python train.py --d_expert=128 --routed_scale=1.41 --balance_loss=0.0169 --init_std_router=0.0258 --lr_router=0.00205 --vocab_size=6462 --norm_eps=1e-06 --tie_embeddings="early" --optimizer="adam_variant" --seq_len=256 --train_tokens=679800000
Below are experts of layer 6 (counted from 0) of a mixture-of-experts language model. Rows are named router (the router's row for the expert) and show model dimensions 0-127. Each number is 50 + 15 x the weight over its row's rms, rounded and kept within 0 to 99.
After each expert's rows: "comes after" lists some tokens at least twice as common just before its tokens as in all text. This comes from a sample of Wikipedia text that the model never trained on. Tokens count by the router's weight.

# expert 99
router:64 49 63 52 47 35 45 82 52 52 13 49 86 31 39 77 11 44 62 30 42 56 50 56 40 30 57 57 41 66 12 38 39 52 46 54 48 69 73 51 65 76 74 48 59 42 31 49 57 48 51 54 80 51 55 20 25 53 41 28 59 39 52 75 35 44 54 56 40 36 48 61 68 54 67 50 43 55 44 36 64 62 42 26 73 51 56 38 46 65 49 26 60 20 59 28 44 33 44 52 54 12 44 50 56 44 76 34 83 62 46 47 41 42 51 53 53 57 60 50 37 47 58 52 47 53 42 81
comes after: " ", " —", "′", " 0", " ge", "nd"

# expert 72
router:67 57 57 62 72 55 53 41 62 62 60 43 46 36 44 56 23 27 56 67 58 23 57 64 45 43 52 56 60 42 46 50 40 72 72 55 25 47 39 21 54 49 56 20 37 73 40 46 62 59 27 46 40 39 67 22 66 47 62 32 52 48 23 51 26 58 23 50 70 58 44 35 64 43 40 78 57 51 37 52 77 53 30 57 52 60 39 56 36 60 32 61 60 53 55 43 45 37 13 62 53 66 62 45 36 51 62 73 23 47 56 20 49 92 28 49 59 59 55 44 48 68 26 42 16 64 73 42
comes after: " the", " a", "'s", " his", " The", " on"

# expert 88
router:69 59 45 19 45 40 58 64 55 51 57 61 51 35 53 70 32 55 61 53 59 30 31 49 37 46 60 55 58 53 69 50 51 56 53 38 60 63 33 54 74 48 47 53 44 73 45 84 36 65 55 26 79 67 46 72 35 65 75 53 31 61 65 64 74 49 46 39 66 64 61 26 19 51 54 56 69 56 44 63 72 48 48 43 23 55 48 50 64 63 66 68 30 57 60 72 30 63 19 36 35 80 48 70 71 39 36 31 22 52 69 53 47 63 37 30 43 52 59 39 25 31 54 83 51 56 27 64
comes after: "|", " |", "–", ":", "/", "_{"

# expert 2
router:37 45 64 48 73 39 53 39 57 71 27 41 13 65 31 49 47 60 18 71 47 25 38 56 65 61 20 37 40 61 42 60 33 84 28 58 54 49 55 13 53 18 44 54 45 59 70 38 54 52 35 34 66 41 50 44 45 43 46 36 19 50 44 63 51 59 49 53 67 33 31 55 68 45 26 54 52 40 39 46 43 57 35 54 34 37 23 51 28 39 23 75 50 42 50 31 31 66 77 30 44 56 47 60 30 67 73 63 45 50 52 42 48 26 48 68 33 41 47 68 35 56 55 51 45 60 70 18
comes after: " |", ":", ",", "|", "-", ";"

# expert 55
router:46 48 49 25 38 48 92 44 63 49 58 65 32 71 48 28 32 50 43 59 50 39 40 54 47 59 59 23 54 65 63 45 58 65 55 60 68 61 37 42 31 32 65 44 51 38 22 52 22 39 30 77 74 43 68 40 30 89 25 67 41 84 84 30 52 34 49 52 60 51 48 44 62 34 47 35 47 52 54 31 40 65 57 53 48 44 35 52 58 65 47 81 50 53 62 64 36 46 68 62 38 57 59 39 42 49 44 70 62 52 74 58 65 40 57 35 26 30 24 27 55 37 43 71 19 61 62 58
comes after: " the", " The", "The", " his", "B", "E"

# expert 56
router:30 69 61 61 40 43 50 71 48 78 67 38 58 36 64 58 52 58 45 35 32 25 62 52 36 52 65 45 43 50 59 85 31 75 68 42 52 45 59 26 75 47 42 39 44 70 55 40 36 48 49 54 50 74 40 44 33 36 49 28 35 28 59 39 31 41 81 59 80 53 70 53 58 47 67 55 66 68 52 59 50 52 69 69 62 43 44 72 59 49 62 36 12 34 28 66 60 30 29 27 37 49 50 39 46 50 75 44 48 26 37 38 32 75 35 37 63 58 84 59 48 55 43 70 18 56 48 52
comes after: " |", ";", ".", ":", " +", " −"

# expert 22
router:55 75 47 52 62 73 75 17 48 45 46 22 43 45 41 55 34 53 39 39 42 33 71 69 62 66 40 51 57 49 56 45 48 48 29 71 36 47 53 52 73 48 18 34 30 71 43 76 78 63 45 68 52 51 40 34 47 41 46 47 39 52 55 55 44 95 38 55 42 27 52 79 50 39 70 50 37 73 71 35 27 30 51 76 55 50 57 68 21 33 52 75 51 41 42 69 44 58 66 43 53 40 38 59 41 33 66 59 36 57 58 24 44 56 31 51 59 48 71 69 32 23 37 47 54 61 34 18
comes after: " |", ",", " the", " of", " in", "|"

# expert 6
router:53 52 62 68 55 57 79 66 45 55 44 20 24 49 84 51 44 33 45 74 45 56 61 44 45 44 79 63 56 46 51 49 48 60 66 41 66 51 20 28 71 44 57 56 56 48 30 71 18 65 18 38 29 44 58 67 40 58 69 47 71 45 72 56 56 44 39 44 50 49 73 35 49 17 40 60 54 68 37 45 47 25 44 28 33 59 40 64 35 55 31 67 66 68 47 68 34 45 41 27 45 38 55 25 53 59 52 32 25 78 48 60 41 64 32 61 27 21 47 43 57 25 47 59 31 63 32 43
comes after: ",", "–", " $", " (", " on", " 1"

# expert 93
router:67 55 55 35 27 70 79 34 84 68 84 43 42 36 61 30 53 37 54 29 71 55 54 76 52 43 40 44 59 67 41 50 29 24 58 58 35 60 43 26 15 51 63 35 23 42 44 66 39 17 48 44 66 52 56 63 71 73 40 53 50 73 45 42 54 49 24 51 56 76 46 27 67 41 40 47 23 23 44 73 73 42 28 37 58 37 39 43 59 46 65 60 82 48 56 61 53 30 32 49 53 56 58 48 49 43 52 50 47 43 55 64 38 81 60 33 41 69 46 36 55 43 51 67 36 36 34 46
comes after: " the", " The", "The", "'s", " most", " its"

# expert 32
router:41 49 23 45 58 58 44 38 52 20 39 53 40 58 74 60 44 35 49 40 46 75 32 40 41 36 34 47 46 45 21 45 39 58 34 57 69 66 67 59 57 74 59 44 52 67 62 56 39 44 57 45 42 60 83 66 59 58 48 52 61 76 44 45 76 58 34 41 33 55 46 56 28 78 49 12 50 50 62 75 77 52 29 77 56 39 77 33 55 55 58 58 27 61 82 50 35 63 77 58 65 48 82 69 46 47 36 52 55 46 69 50 55 86 53 35 50 63 37 48 48 36 69 82 63 38 57 66
comes after: " of", "\n", " University", "ation", " Minister", " Department"

# expert 64
router:55 46 48 66 35 56 67 59 49 11 52 59 62 56 28 00 38 32 42 94 45 62 43 45 47 43 55 52 62 35 53 59 40 58 64 69 38 59 36 51 24 72 60 65 41 41 48 56 49 15 38 42 39 34 72 47 47 44 24 63 65 69 39 39 57 44 57 61 65 48 57 39 18 41 13 52 53 41 51 41 37 60 48 46 66 31 59 62 54 10 32 51 40 65 59 40 48 39 59 65 59 43 54 42 54 24 34 50 48 46 58 55 74 30 52 51 83 42 38 37 50 15 32 52 41 50 56 69
comes after: " in", " United", " World", ",", " National", " of"

# expert 52
router:11 28 52 52 59 45 69 26 30 31 18 69 64 35 48 57 70 47 52 74 59 70 23 77 35 67 73 44 45 34 77 55 41 96 52 36 63 55 41 67 49 64 49 47 58 44 45 19 61 50 55 62 55 36 32 58 32 62 55 42 41 67 34 54 43 36 53 47 52 40 75 47 50 51 52 42 27 49 60 61 47 46 71 26 50 45 53 40 47 45 66 61 50 37 46 37 40 49 72 72 43 66 47 48 36 45 57 68 38 61 35 43 57 34 63 31 37 46 51 28 58 00 44 52 36 67 44 67
comes after: ".", ")", " =", ").", ".\"", "\"."

# expert 48
router:37 73 36 46 55 47 44 78 56 33 70 50 41 45 53 40 73 26 43 70 55 59 55 41 76 38 58 47 37 45 33 74 40 42 65 41 50 55 50 43 73 11 19 67 39 56 54 44 48 23 46 58 58 61 60 74 65 34 82 48 46 45 68 49 21 28 54 45 56 50 38 70 25 58 32 34 58 37 70 41 55 48 81 36 45 50 55 49 53 34 30 54 34 53 54 37 45 62 27 42 41 60 48 46 36 56 29 79 59 31 79 44 30 24 51 76 34 72 60 43 67 49 35 20 36 61 57 45
comes after: " was", " and", " to", ",", " he", " is"

# expert 45
router:55 39 55 86 92 56 48 40 50 50 45 34 52 40 54 54 61 53 38 66 51 50 50 30 62 59 41 65 61 50 63 85 43 71 54 37 48 85 49 55 36 21 68 62 34 28 62 55 66 34 26 29 58 46 23 63 40 49 42 42 50 36 54 45 48 44 55 57 87 57 29 47 64 43 52 55 54 38 49 63 69 38 37 71 28 60 49 56 65 51 69 76 86 44 65 69 62 40 61 57 72 58 53 13 33 57 31 50 69 34 62 44 56 47 52 59 54 63 44 64 54 50 76 82 66 22 47 61
comes after: "\n", " Kingdom", "W", " Win", " zone", " Synonyms"

# expert 36
router:56 56 43 42 42 40 58 61 31 46 62 42 38 61 52 72 33 39 57 52 52 29 82 33 36 61 74 41 67 32 55 55 52 66 40 29 65 49 60 66 09 38 68 60 60 58 51 64 68 37 68 50 49 50 72 68 67 25 29 34 26 37 60 41 74 41 71 52 55 59 46 65 40 31 58 69 76 81 37 55 69 48 36 61 41 72 59 52 49 44 63 45 56 48 64 45 47 46 66 78 43 42 30 22 66 78 61 38 41 36 45 72 55 52 42 25 73 64 66 67 46 79 53 41 30 31 76 37
comes after: " as", " |", " known", " such", " As", ","

# expert 13
router:79 66 60 52 64 43 59 47 76 40 61 51 36 28 47 55 75 59 43 27 36 63 29 54 51 46 62 60 36 42 54 42 65 44 61 56 51 32 28 43 23 46 53 18 32 61 52 22 28 34 47 44 72 49 54 31 27 82 53 55 53 39 57 61 56 55 52 73 34 60 48 71 74 74 47 44 38 27 26 29 43 34 71 23 48 40 72 63 33 44 55 23 43 64 24 50 45 35 45 32 43 49 37 70 70 32 41 33 60 73 66 40 44 66 58 55 81 41 22 43 52 35 62 52 39 71 60 56
comes after: " m", " |", " t", "m", " c", " sy"

# expert 85
router:51 47 65 51 92 60 54 36 56 69 20 44 20 52 54 69 32 26 39 69 49 73 59 64 62 39 49 77 57 68 46 41 55 68 36 65 55 25 57 25 54 53 54 66 62 44 39 52 60 70 38 33 55 39 68 38 59 65 46 33 61 63 36 54 38 58 19 51 61 64 22 44 44 71 38 45 50 58 45 47 42 26 31 32 32 52 49 27 27 49 54 59 44 35 49 39 26 62 53 51 55 64 61 68 40 63 74 58 35 54 38 31 63 38 71 89 43 13 51 65 37 59 25 50 30 57 58 40
comes after: "\n", " (", " \"", "==", "-", "==="

# expert 82
router:47 31 50 66 48 50 51 46 61 43 59 74 42 52 31 64 52 60 50 47 30 32 39 35 57 25 21 50 43 84 42 66 47 58 58 50 80 48 35 54 15 33 38 57 48 74 29 69 37 51 37 37 64 49 49 55 37 31 65 32 45 26 30 48 67 53 43 66 36 59 59 75 66 58 51 43 78 69 29 56 81 42 45 52 37 12 17 40 27 57 69 48 39 60 65 63 23 47 34 48 64 44 76 55 47 43 72 68 32 25 57 55 55 40 43 55 49 50 63 34 51 70 31 30 38 62 37 67
comes after: " W", " |", " (", "w", ";", " \""

# expert 50
router:41 58 53 39 60 69 50 45 42 64 84 41 38 52 39 40 55 68 50 46 69 47 56 52 38 58 40 63 58 50 72 17 25 60 51 73 36 35 58 52 79 16 64 57 51 45 70 59 73 51 61 43 62 16 77 59 59 45 55 47 73 48 72 54 55 65 69 48 35 32 39 71 45 23 68 66 48 48 51 32 36 44 32 43 39 60 44 63 26 61 47 52 43 55 41 63 29 71 60 84 67 71 80 53 85 64 65 36 47 70 68 61 51 58 44 37 50 74 42 50 59 53 74 39 41 42 75 27
comes after: ",", " with", "ed", " by", " under", " and"

# expert 96
router:31 95 55 52 54 34 41 44 49 26 53 50 52 43 75 52 57 48 82 42 48 30 34 64 68 41 47 46 42 66 31 40 66 72 63 41 38 55 36 33 89 23 41 64 52 35 75 65 54 33 48 69 49 49 61 48 49 55 39 62 69 72 71 28 41 50 83 32 65 36 30 40 64 44 37 70 65 62 54 38 33 38 59 75 30 55 58 39 63 47 33 29 50 36 63 28 58 64 53 55 65 65 67 20 63 59 23 41 53 36 61 44 30 49 62 62 53 29 54 46 40 52 27 42 63 65 66 64
comes after: "\n", "-", ")", " information", "W", ";"

# expert 104
router:22 40 52 79 68 59 52 57 56 60 41 40 54 61 74 41 66 47 35 42 59 65 51 42 86 45 56 46 45 57 52 67 46 51 88 54 57 39 49 38 39 60 50 37 56 15 29 33 56 35 53 61 30 27 49 42 51 46 66 29 63 60 28 18 29 32 60 53 57 46 67 27 73 24 66 20 50 22 81 28 41 47 57 56 79 53 30 61 36 50 57 35 67 45 66 37 74 41 59 58 50 55 55 38 19 59 67 55 75 44 31 55 62 70 78 56 63 57 36 55 51 40 58 38 49 56 54 60
comes after: " 0", ")", "%", " ", " 1", "1"

# expert 119
router:49 58 60 59 24 38 64 37 84 37 52 34 54 63 23 11 56 27 28 64 51 51 39 68 59 57 37 34 44 45 46 58 51 45 60 32 55 39 63 26 59 44 46 54 50 58 35 86 55 31 56 54 49 65 31 33 55 48 46 56 70 42 64 33 24 52 64 73 58 58 50 55 60 63 52 54 24 63 49 28 14 48 44 66 52 44 41 63 71 59 43 49 58 37 26 40 40 62 32 16 53 21 26 19 51 46 41 54 77 37 58 61 33 36 57 49 42 12 41 49 41 49 53 26 39 59 73 46
comes after: " a", " an", " one", " A", " new", " som"

# expert 23
router:49 34 49 51 17 47 48 57 20 37 51 81 72 32 68 63 84 32 64 56 56 57 69 54 46 41 34 68 50 45 48 55 77 28 35 55 60 65 24 33 48 24 54 60 70 62 45 53 47 37 45 63 67 70 33 23 32 41 50 47 74 51 42 21 73 56 56 37 40 37 65 76 70 47 45 46 55 52 54 55 52 57 74 35 31 16 45 61 62 43 49 49 60 47 43 47 90 38 36 30 73 49 53 57 59 17 60 25 42 64 62 71 69 33 49 70 34 59 62 56 56 42 48 49 58 40 59 40
comes after: " (", ",", "–", "19", "18", "198"

# expert 117
router:49 70 42 58 78 62 28 45 30 41 41 15 28 57 59 35 36 36 51 49 47 60 60 44 32 41 47 72 36 44 64 48 51 48 37 09 22 58 49 05 42 61 49 37 50 25 54 51 66 44 53 59 28 49 51 58 79 63 56 54 65 62 74 61 70 61 26 39 54 56 62 38 43 51 57 60 78 52 36 54 52 63 70 57 81 59 58 46 41 41 56 49 48 57 44 42 61 55 66 39 49 59 25 60 55 53 18 59 28 40 37 72 60 67 48 63 83 29 60 69 69 44 56 68 71 72 73 49
comes after: " in", ".", " during", "ed", " In", "In"

# expert 98
router:37 44 40 41 31 50 51 78 36 55 38 49 64 46 32 67 61 64 56 38 45 61 45 71 43 47 54 55 46 36 66 51 59 58 45 84 64 47 44 47 75 60 71 33 37 44 45 56 41 68 74 36 52 53 40 56 61 26 56 48 55 63 73 38 68 72 12 38 44 44 64 40 52 12 57 62 38 63 42 62 57 31 50 56 58 55 43 66 59 56 56 28 66 74 55 46 30 52 69 40 26 72 32 79 59 80 58 25 39 58 73 34 51 70 60 48 59 78 70 63 53 38 78 17 47 67 27 30
comes after: ".", " 0", " 1", " 2", " 3", " 4"

# expert 59
router:28 46 28 31 60 54 48 58 80 42 72 57 20 46 55 22 65 34 57 42 55 66 73 36 56 50 54 68 24 29 68 42 46 54 21 37 49 49 52 25 62 17 61 58 71 43 80 75 40 30 48 70 39 50 55 62 38 34 48 37 67 40 50 38 49 39 66 30 47 41 53 57 53 42 45 46 75 33 16 52 58 36 53 35 35 41 74 59 47 54 50 34 34 30 33 15 48 46 47 49 57 32 49 54 77 53 39 47 65 38 31 59 57 32 80 45 55 39 33 15 61 66 47 51 63 52 37 38
comes after: " to", " was", " he", " He", " and", " also"

# expert 70
router:64 66 42 67 74 76 42 43 64 27 40 44 19 63 80 64 53 09 74 44 35 76 51 73 49 48 58 42 31 61 31 33 59 56 46 57 60 36 55 21 59 60 51 54 55 53 48 62 70 71 39 54 27 45 63 66 49 63 51 54 58 78 24 29 38 65 45 58 63 26 49 58 59 54 00 42 44 48 53 60 50 29 52 40 31 49 45 35 37 58 54 43 57 42 43 33 36 44 76 38 46 36 66 54 42 43 53 61 33 55 25 67 48 74 49 42 66 35 31 52 52 21 52 60 53 72 31 57
comes after: "\n", "==", " =", " ==", "===", " ==="

# expert 49
router:57 60 41 68 68 59 40 51 19 36 82 45 43 60 54 56 66 45 59 73 45 12 58 70 37 47 41 31 27 69 71 63 22 44 64 39 41 46 55 36 43 56 54 68 59 60 65 52 68 50 46 50 74 39 30 32 35 61 44 41 13 48 53 48 32 43 56 21 46 59 66 49 55 64 69 57 43 56 50 77 49 63 62 19 47 53 46 59 35 39 56 78 80 63 43 29 37 66 62 64 49 67 61 12 27 30 53 60 47 39 36 38 53 57 63 75 37 65 52 62 60 37 42 51 29 58 34 27
comes after: ",", ".", " but", " due", " and", "wh"

# expert 44
router:47 71 49 21 69 72 71 48 49 44 45 16 45 49 60 79 17 55 56 74 48 54 45 51 48 39 53 49 56 50 56 50 63 23 63 12 50 70 36 48 46 27 28 59 42 32 36 68 77 68 56 35 47 54 39 88 46 75 50 40 69 57 50 56 54 57 37 49 73 61 33 46 45 67 39 41 74 31 49 60 41 52 49 55 18 50 53 30 57 44 57 49 54 56 23 71 64 49 76 45 40 63 75 31 56 68 40 37 68 40 69 37 55 71 28 81 63 73 52 74 54 52 50 51 59 52 51 53
comes after: "\n", "\n ", " Genus", " name", "\n   ", " Species"

# expert 5
router:42 32 53 39 53 72 50 60 23 68 49 40 41 26 37 59 40 39 62 38 63 47 71 32 86 49 80 66 66 61 58 24 50 52 34 54 44 29 49 29 70 42 53 67 28 53 40 71 59 35 42 43 25 54 53 46 43 43 55 51 90 41 27 30 35 36 48 39 62 62 43 56 74 42 61 62 35 53 55 52 67 24 40 57 25 54 45 59 55 73 54 32 45 38 42 40 56 32 23 60 37 65 43 41 39 57 46 42 20 47 34 51 21 31 22 48 45 29 65 28 36 53 27 46 77 37 24 51
comes after: " of", "-", " number", " (", " two", " and"

# expert 84
router:51 61 44 44 47 45 56 56 52 57 60 56 54 18 52 35 48 66 75 41 47 46 53 35 63 43 42 54 79 81 75 77 76 38 64 65 51 68 64 44 69 41 69 70 40 51 34 55 53 37 57 29 42 85 56 27 65 57 43 38 34 40 35 55 65 47 89 48 80 57 69 24 53 63 63 51 48 81 35 69 50 43 45 59 46 61 37 54 46 18 67 60 50 54 55 65 58 56 38 78 65 63 60 58 42 31 60 32 36 70 53 48 47 64 77 37 23 56 57 44 43 32 27 77 55 26 53 34
comes after: " |", ";", " the", "|", "),", ":"

# expert 31
router:70 42 63 72 43 54 45 55 40 48 63 58 43 46 73 48 32 19 63 62 37 59 61 40 56 49 56 43 54 43 72 41 52 34 37 41 35 57 26 18 25 69 50 53 53 60 60 70 41 52 37 17 68 54 46 59 66 55 50 50 42 45 43 66 50 37 53 72 69 56 61 37 38 28 38 55 34 58 42 47 44 62 33 29 22 25 34 24 33 68 56 69 88 71 49 49 52 49 39 32 55 27 64 27 56 14 21 54 26 68 37 54 56 66 46 79 64 45 47 32 29 43 51 60 23 34 40 34
comes after: " in", "In", " 18", " In", ",", " the"

# expert 73
router:65 51 58 27 86 74 44 43 53 50 54 42 49 63 88 53 71 31 54 42 49 55 47 63 44 69 59 27 30 60 40 45 38 69 69 33 50 67 71 18 41 56 42 49 41 37 72 57 41 65 33 56 39 63 66 40 61 56 30 58 61 24 33 40 58 66 41 49 75 30 49 67 41 75 60 44 47 37 62 61 38 28 73 64 44 35 59 63 46 30 65 45 58 58 55 24 69 36 50 38 50 39 36 58 50 33 30 38 33 78 48 25 24 62 42 72 49 60 32 68 76 43 28 64 75 31 53 36
comes after: ",", "s", " well", "ing", "es", "ers"

# expert 7
router:48 46 42 37 31 35 64 41 84 52 41 73 65 49 59 22 52 46 54 38 54 57 46 43 51 38 22 69 72 41 23 27 36 63 71 69 53 43 65 46 44 67 60 44 51 43 52 52 64 29 64 46 47 52 84 46 60 63 08 72 30 55 47 39 65 65 57 49 32 65 16 51 49 61 46 68 34 64 59 51 60 31 37 58 72 70 25 31 58 49 42 59 51 81 60 43 65 75 65 64 63 42 50 64 74 56 48 69 54 50 47 70 75 87 55 30 37 52 42 60 35 35 54 42 33 49 33 69
comes after: " the", " National", " The", " Royal", " Def", " Sec"

# expert 115
router:40 73 41 51 88 64 51 33 65 37 41 18 38 55 63 21 57 42 74 55 50 48 57 70 66 49 57 55 49 55 42 30 54 45 46 21 56 33 51 27 32 48 29 47 45 18 48 54 50 40 58 39 58 47 48 62 69 72 36 53 65 81 38 24 59 61 34 43 77 61 38 42 68 31 50 38 48 42 38 53 46 52 38 75 39 34 23 25 63 48 53 59 40 47 37 72 55 50 61 49 57 54 54 34 61 72 45 90 48 68 20 61 23 62 78 50 49 60 61 56 82 24 50 50 59 38 49 32
comes after: " of", " to", ".", " at", " on", " in"

# expert 16
router:55 58 44 45 51 59 73 71 25 63 50 47 43 49 67 56 59 63 81 60 47 41 60 26 44 56 36 73 65 40 37 47 56 50 62 52 66 30 04 62 75 33 58 67 70 80 33 35 39 44 57 56 51 51 55 50 39 55 51 20 50 39 57 32 71 37 64 51 44 50 51 46 64 49 51 57 58 87 27 61 57 40 59 39 44 72 80 42 78 57 38 58 58 27 18 52 64 42 30 33 39 63 73 43 76 45 42 24 46 67 53 41 37 45 48 40 60 41 91 44 66 53 32 62 50 25 38 55
comes after: ":", " (", " |", ",", " /", "aged"

# expert 110
router:67 28 53 40 57 44 70 42 45 71 69 43 63 47 43 38 28 57 36 47 25 16 49 45 34 37 42 75 75 65 71 70 57 81 31 53 64 49 58 65 89 48 48 65 46 62 41 63 49 49 30 61 27 45 32 48 53 51 62 72 49 51 41 28 68 43 31 49 57 43 42 33 53 39 63 52 30 74 73 23 74 56 46 52 67 54 48 24 35 46 60 65 45 38 61 52 24 46 58 70 41 46 65 62 62 44 63 70 70 45 40 41 64 27 75 44 30 81 81 25 46 52 38 58 38 42 38 42
comes after: " U", "″", "S", " United", " (", " N"

# expert 123
router:63 54 52 59 75 52 44 69 79 52 35 52 54 51 39 45 70 54 45 50 59 36 40 50 50 50 63 52 67 82 57 59 57 50 33 40 55 64 61 85 36 49 67 41 39 71 37 39 35 44 87 60 33 37 70 28 82 38 46 52 36 59 65 69 46 56 25 60 54 44 34 54 56 63 46 61 35 58 43 48 66 35 49 59 54 22 53 12 21 52 60 37 77 51 56 61 69 54 85 43 23 59 26 30 36 42 50 56 13 47 35 78 47 41 53 73 30 58 43 55 53 82 52 36 35 49 48 56
comes after: " B", " F", " W", " H", " L", " C"

# expert 102
router:51 60 38 57 26 66 52 53 41 15 42 55 52 66 76 47 50 34 46 71 48 48 54 50 42 58 74 67 58 57 36 61 66 41 64 67 57 34 29 58 61 64 69 68 48 23 49 38 78 38 32 55 36 30 38 45 73 28 42 67 28 32 44 45 47 35 28 26 56 41 56 44 53 21 47 52 51 64 28 26 44 62 30 33 37 62 66 49 57 52 40 35 48 61 45 29 26 35 58 30 29 45 49 60 67 32 37 24 45 92 72 44 63 83 59 63 72 50 50 52 46 53 66 63 50 38 55 82
comes after: ".", "N", "°", " $", "6", "^{"

# expert 8
router:88 45 46 61 78 41 34 35 68 70 44 66 49 34 53 36 33 65 46 67 42 61 52 38 38 64 67 69 61 49 75 79 40 37 22 62 71 55 37 27 46 25 32 55 47 28 57 41 70 59 53 23 54 35 20 34 38 46 22 38 18 34 57 48 45 80 33 65 48 51 38 63 40 69 60 50 46 51 51 38 37 48 57 65 30 77 37 49 68 47 27 71 38 62 34 55 46 50 44 65 74 49 61 54 33 07 60 61 42 70 70 37 51 46 38 40 55 31 49 53 55 53 61 46 47 64 50 52
comes after: " |", ",", " by", "-", ":", " J"

# expert 39
router:65 48 43 25 33 44 70 66 65 46 80 50 51 51 52 51 14 14 65 25 59 70 62 56 49 69 38 66 45 46 50 48 59 49 78 62 70 63 49 49 66 58 57 13 29 41 08 66 17 57 48 36 45 51 68 40 55 31 48 45 56 64 36 46 58 61 56 68 68 28 53 57 58 57 41 46 36 63 26 30 61 42 63 50 62 66 51 57 38 33 61 45 67 60 59 42 70 27 58 50 25 55 33 65 40 78 72 76 49 58 49 58 28 64 30 51 27 51 41 56 43 73 44 59 77 48 55 41
comes after: "==", " l", " ", "See", " c", " b"

# expert 112
router:66 59 85 62 39 56 39 34 26 25 47 34 38 62 34 47 38 41 67 57 26 21 58 54 45 41 39 35 56 22 42 61 46 71 35 39 31 47 43 36 21 40 37 57 81 60 31 63 48 50 53 51 60 30 38 62 35 46 47 68 52 52 63 70 33 54 56 61 33 55 64 54 50 50 52 45 59 43 56 78 64 68 55 33 68 61 56 69 58 39 48 53 68 58 48 58 72 46 47 20 24 73 22 45 12 62 40 55 24 27 44 36 65 42 40 55 53 43 36 86 16 67 41 32 48 40 55 41
comes after: " in", " In", " the", " this", "In", " same"

# expert 9
router:75 58 54 51 44 61 31 30 62 32 48 61 38 30 36 38 76 56 35 53 41 26 41 66 31 40 63 41 49 42 56 44 53 47 38 65 39 40 28 46 28 42 43 56 60 75 61 60 59 55 50 48 59 41 62 42 32 50 45 81 35 73 70 76 80 44 55 38 34 66 50 31 32 76 63 59 63 54 59 59 42 67 45 44 28 55 56 38 71 49 45 51 27 00 54 54 45 65 32 71 66 48 57 56 57 18 14 64 53 56 81 38 61 19 66 32 63 66 33 41 32 55 40 57 58 57 60 39
comes after: " |", "|", " United", " also", "A", "Z"

# expert 101
router:39 35 42 42 26 45 43 56 48 60 62 50 59 68 57 56 47 51 67 36 45 32 49 60 39 49 68 64 29 52 54 32 83 47 70 61 35 44 48 65 35 81 57 36 36 37 61 38 63 33 40 27 51 35 24 54 50 59 47 36 71 27 70 32 86 46 45 22 24 60 62 40 39 45 53 41 41 44 36 51 40 46 72 50 40 44 46 50 64 52 64 40 23 60 32 47 58 28 27 49 26 64 51 72 51 45 49 72 73 45 38 65 66 26 82 74 37 66 69 74 47 54 68 34 88 63 46 70
comes after: ".", " /", " Jr", " Lt", "d", "C"

# expert 17
router:41 54 27 51 46 44 34 65 37 62 69 54 58 56 76 56 64 65 53 55 64 60 52 41 36 52 68 61 69 42 44 27 43 49 45 33 54 79 55 55 64 80 35 41 64 43 32 54 60 69 38 49 27 76 50 14 37 59 26 55 61 55 24 56 75 55 34 44 56 76 48 43 41 42 55 47 48 34 50 78 44 34 38 62 21 42 39 22 12 34 61 46 29 39 41 59 32 77 69 60 36 73 50 79 66 53 54 50 73 61 51 32 59 39 40 31 58 84 59 37 74 59 69 33 49 56 44 56
comes after: "\n", " for", " on", " O", " \"", " Albums"

# expert 37
router:36 79 34 57 66 28 36 43 23 52 15 54 33 59 20 46 35 58 38 71 75 47 73 52 57 64 36 58 52 44 29 51 68 55 29 51 41 31 54 67 53 38 50 77 77 64 51 59 66 72 31 56 39 61 15 32 57 48 51 64 33 39 64 54 29 41 28 37 41 57 38 55 62 54 42 67 63 37 38 30 42 40 66 39 52 54 46 44 46 52 67 44 51 56 37 51 43 53 27 37 62 45 42 70 57 31 81 70 31 58 44 52 10 29 50 22 31 35 70 41 47 64 60 75 51 61 43 38
comes after: " K", " Y", " Sh", " H", " S", "-"

# expert 107
router:20 48 56 52 71 45 37 72 40 63 56 44 46 34 37 35 46 69 30 52 65 37 27 59 49 66 72 76 46 47 51 26 46 33 73 61 63 31 35 46 51 58 56 55 36 53 19 44 71 41 25 51 59 53 59 15 56 31 64 24 29 52 53 52 44 40 51 22 58 74 56 36 43 59 46 82 77 25 28 30 35 53 53 52 50 61 43 54 26 32 55 46 50 45 36 48 39 70 54 62 46 54 30 53 69 45 51 46 38 73 48 23 52 32 53 49 70 32 38 54 30 31 30 15 62 51 19 36
comes after: ".", "5", "00", "2", "-", "000"